Experts of a small language model.
Size: width 384, 35.7M parameters.
Experts: 48 SwiGLU neurons an expert, 8 picks a token.
Below are experts of layer 4 (counted from 0) of a mixture-of-experts language model. Rows are named router (the router's row for the expert) and show model dimensions 288-383. Each number is 500 + 25 x the weight over its row's rms, rounded and kept within 0 to 999. Numbers have three digits each.
After each expert's rows: "mostly gets" lists some tokens that are sent to it at least half of the time. This comes from a sample of Wikipedia text that the model never trained on.

# expert 26
router:487507470519425517512458461508474439520456504506517463467473535472512496489480514524491472449505506502544495497525497524504482501493490496512515508517484531474460514501500489482518493463508490491476495535523524499488532478496499563471496503546537540508492492476504477453507488541488521528
mostly gets: "mar", " released", "K", "ian", " local", "0"

# expert 22
router:529476482563498531525468450507526502529495522515548516506480516464528473502494531552492485463466531526479481495482513491500527487487506505556485497522450483529486527513529500499495489469468516518478502481525481472452510501474504488523502479500516499536478515493471489485501510475509511520
mostly gets: "7", "4", "2", "8", "6", "3"

# expert 0
router:496508498507512512513458524427543473495460518503484510501469460483506502475488491564499520535512528499510504474476549463449512533530510475507520467509463477526457498484512493504467499506522476504476478520505527496504505557463488545502517520501520515488478495500517541487555528462440480525
mostly gets: " from", " two", " some", " three", " between", " well"

# expert 4
router:480514497491500503475482500493521493495483495486464523502484469523457472495478539495554512501538516470444527475519547521530483501533523472544499504518540533499509482522516507552496476488498482512488493486487503514489561442466507540470547499463491521482488520509511472512524487533419528475
mostly gets: " con", " Con", " En", "In", " −", " per"

# expert 18
router:527486477526508484503520493518525535493527549514481529479499575524530482500508549505514469497519492467503494483479488538523504478485490546534528477454485533500527493494450522525507488469525494496490527530443508490502532504489518459508514492508464508530519480452486447483473532460458528489
mostly gets: " G", " Sa", " Ka", " Z", " Car", " Le"

# expert 24
router:526522478512465484490477466556538514474469486506478506473514464476479496474503464501506499528509512469493523534492520535508509472491483483497501512536502479516485518504491513535465495480497479488526495493473509509489517538526466537476508531494481486468514537512504469437458496522486537468
mostly gets: " of", " a", " A", " the", " this", " other"

# expert 12
router:509464495466513509431536529496473526463472473506499499502545510508472491478492519494540475462502508541461500473466521518494505487509490487497494528454550458471536483518493476506507519564458474517489500462457515494491472490548500503466518473497492505492539487495529504512463495531531510529
mostly gets: " ", " M", "/", " F", "'", " =="

# expert 5
router:481484502478522491515439441510525438488499537481483476499494487500527515499510513486488491533469479545532516487464551538526518478513515494520492528515531506500490495510509479520463507472508565431507522509530463471505480479521485470526500496507530482511532528503508524527462516469542510511
mostly gets: ")", ").", " O", "),", " team", " Ne"

# expert 25
router:464464539479511526496504490502539529495521475462500491515528466490523519523522451499499536486524522543474520500486453526512508466533484486519477533469490464500508471553514487462521457498485527467498469526487489529513512549467514499502535472499490490489512509518452470502521514489567456522
mostly gets: "),", " are", " is", ",", " was", " been"

# expert 6
router:512438527499537467480475503495489533523496489482515504492450512502564484533482492478455516467477474497455504485474465483511489503511502573498504510455470455515500531518474511432541521455511509536516547489532487473515483506466515463539524522474512469498482477513485495512546460454593451494
mostly gets: " was", "),", " He", " been", " is", " It"

# expert 21
router:478506495504487515532518484530502506493496469503516529515492504471516496505515468496508497499545474548506506547528532533515505508472508496539531538525460504533484507504519510484503466483495507481535535513479496503550487478492503534502424506525486480508470464492478480509458525505488504449
mostly gets: "ated", " played", " against", " office", " began", "ism"

# expert 14
router:536512497527458530474520490471511495466506484532517464517505488551492509479543522512522462467558505464499487552525536480471482531510479488508527451508503511457541449464483486512520524522537470456512481498497530490522481499528502513459516463517460512521452485499518528491511478500451493487
mostly gets: " as", "|", "″", " April", " November", " January"

# expert 3
router:483518484474489512486501483519503475523517495510475468496481495468512448534474459485520488492490474492540526526492496500479471512494509548475497488478520520496523501542507487502484498514486521498459497498497484510507482483514512457477506501520513518495476531541514531553564461458553554506
mostly gets: " they", ".\"", " They", " However", "\".", " Ni"

# expert 7
router:520515472503529503445553509492472474506510485522540495513465475487435494466487507503504526494477488499495476507501504492506465495532506470524528437503539490551534477502478513538507483483513482481498478487518463494468486475490516497459575514513462551484533519503493496502514542532510530511
mostly gets: " $", "†", " Species", " per", "Al", " Length"

# expert 13
router:463546487508524465491560504502485519502507513530517522526503490502449508488495438528504492516518484485481528491495503484511493510524521484498525511528521441492486515486490521470507505491484537537477474463453518488528496508532475509526447474518490486477503486426460474505435516477499490488
mostly gets: " team", " years", " work", "\".", "%", " used"

# expert 23
router:538547508465501474489491485454466494522522520510502496481466506477492492488525474479518526522434483466508505480521552512507509494483489504463513518470467500505532504500481486443507508518500493519478540495488449510497504494539451471536528503527456542522535488500545520487478507489525534491
mostly gets: " St", " New", " ==", " John", " San", " El"

# expert 28
router:475488510460550514532497471471530521516532481532444487462522532558504495534577482525461483501493503454522523504494489518539523525532503487466465504524459508488537519501509484492499509527532477488488473534476498504485481468513475499537507476500493522484508537503474500495499494481494511493
mostly gets: " and", " who", "---|---|---|---|", " was", " would", " An"

# expert 1
router:489524460503507522490464522504480500508527449539479500504493504490462491448502492531468488505486466490548476504531440517528535507514488503490497545559505481477489534467509491510476505462506517491479463489496533477502401515495485489532451457538522480507526496505475538535496525480514478485
mostly gets: "ation", "ers", " years", "s", " States", "ity"

# expert 11
router:494534487488470496470508518497457494480514498506524528531533486475541504492498454524515515478560487533527485494505467459508447496470533532471532514480496517473478495476509472510522494516496463535492551534525485515503466487519504460488469528478477518456493476495511491460504527542512514492
mostly gets: "\n", " ==", "===", " film", " used", " ==="

# expert 2
router:520450546482496521520526509533501488464480500514487484481484561551533510508487518510484474536477532523502518456502487484507480484493480471477493478509493542539547544449476531534495509507499447526539524528503479510504490516518495462521489536518486482495503510528471508475508479475498486476
mostly gets: " She", " Ka", " United", " He", " she", " Ha"

# expert 30
router:516501481492514500520503486475475533525524483507468536525468497488453465490461491488521524551538538465502503502498541507532505484502539532507471471484484458462469491522476472524553460502555497479482498522518479487486517518477490501514521505476489509488515554502486490476511552518527544466
mostly gets: " which", " Ra", " co", "′", " Ar", " Lo"

# expert 17
router:506480477508531462533487476506501506477501570464524473481467533459489511514541556498458512528500479488519543502492495491521513485531510493474529508508518546534483522508530507458470522466488487514503502502493485438516467506470529483539533480496483470547531463515475512503525515465536485511
mostly gets: " Western", "ville", "ia", " Syria", " California", " American"

# expert 20
router:498538482504478477527471504513498524461505522499473511489480469482513523479508513442517495458488479482500493517512503511506477460515451505493451499513515500467524485522489510511495542536485499501529517509466535568460532558542458518525519501551493512485517513504511527467476439519449508502
mostly gets: " of", " In", " after", "The", "In", " during"

# expert 15
router:507487463494449507472483506480532475531511533521476523495534548570530512505530510517520495485517482476498504491545515556521495505478508497464472558512492488498470488488485454554512485528522504460522508503457510465500542466497526497500436477509535522505531481454488495496548534504503440463
mostly gets: " did", "″", " final", " Army", " Republican", " DF"

# expert 10
router:466503506492488495515508515514529529523468457481497501474513482568506527489520479563514485531550485502515492520440446501476513491503540487530491507543505499481454549494484532500495513468455495497467462471540490466515538483498500509502481451517549469515477526502477460528488556500467473514
mostly gets: ":", " /", " the", "|", " about", "---|---|---|---|"

# expert 8
router:496526498505529468476455509506486514479471484494500462522526486461424493476530504476514496485561454488482472480497488487443483469500500497489531464519530526497501447487523526481514499510523574497520455470519509487467511566510459500488489494512499465488518505532508484509441460509498522515
mostly gets: " have", "\n", "ter", "----", " version", " Website"

# expert 19
router:528469541559499487470567499505486483522509480496533489472488502468478512508534526455504510506501504493498489463465521494469500501519501507504511506523551515562531454484491522509485496528474483475475523531515486543480488467510543513454523466525504479496456512513515540468497508504491469492
mostly gets: "-", "|", "In", " −", " *", "On"

# expert 9
router:524511513520521516489515507525490498531491462500486486485487493502553492489448529487487511486476542513484540474493506442488509482499469523488522459502506537506507473509455503490540503494498478471481502487503536511531514491475523500479510499488467509539441471489566542498497460503495489505
mostly gets: " U", " E", "″", " Ar", " this", " dis"

# expert 16
router:500504499469532506467492535457504463488518468516464570509502465516473518500511522475499520523491502449487472476515500484539495474506550501483535486465574509504468510485514503506490510518533525474520492510465507524501506472483474515452454526474522517505533475486509504539510526485484513510
mostly gets: " c", " p", " pro", " comp", " so", " km"

# expert 27
router:480483507475480553500484532486509473528526483500504485493501490457506510528520528517471498534477498495511472535500448540510491528494513471532501520475503484496519505493502445480461545523509522517524485460560486501528486493501486529505496514534511460493447505493462522496586534490517475523
mostly gets: " after", " After", " into", " York", " following", "ville"

# expert 29
router:495498510509493513508529512484463539475506489505453519495499485550548458482461504471508487474481537488472495515486501483525531501478480468492537460476496489506486514499461465493490482518538493508497507511521512501541512518476513467511510520461526519459514498478527516544496478452512458485
mostly gets: " A", " S", " he", " He", " C", " B"

# expert 31
router:456509518487472515567528526525470493489475551495513434472514450485472514479478537511512512494517488508475469492508539484472489536519494471536492504523486541505517469477496522536507529510501450519516502506471460493505491502517495498490513497476506486466493523534490505523504500533437509530
mostly gets: " in", " by", " States", " during", " into", " York"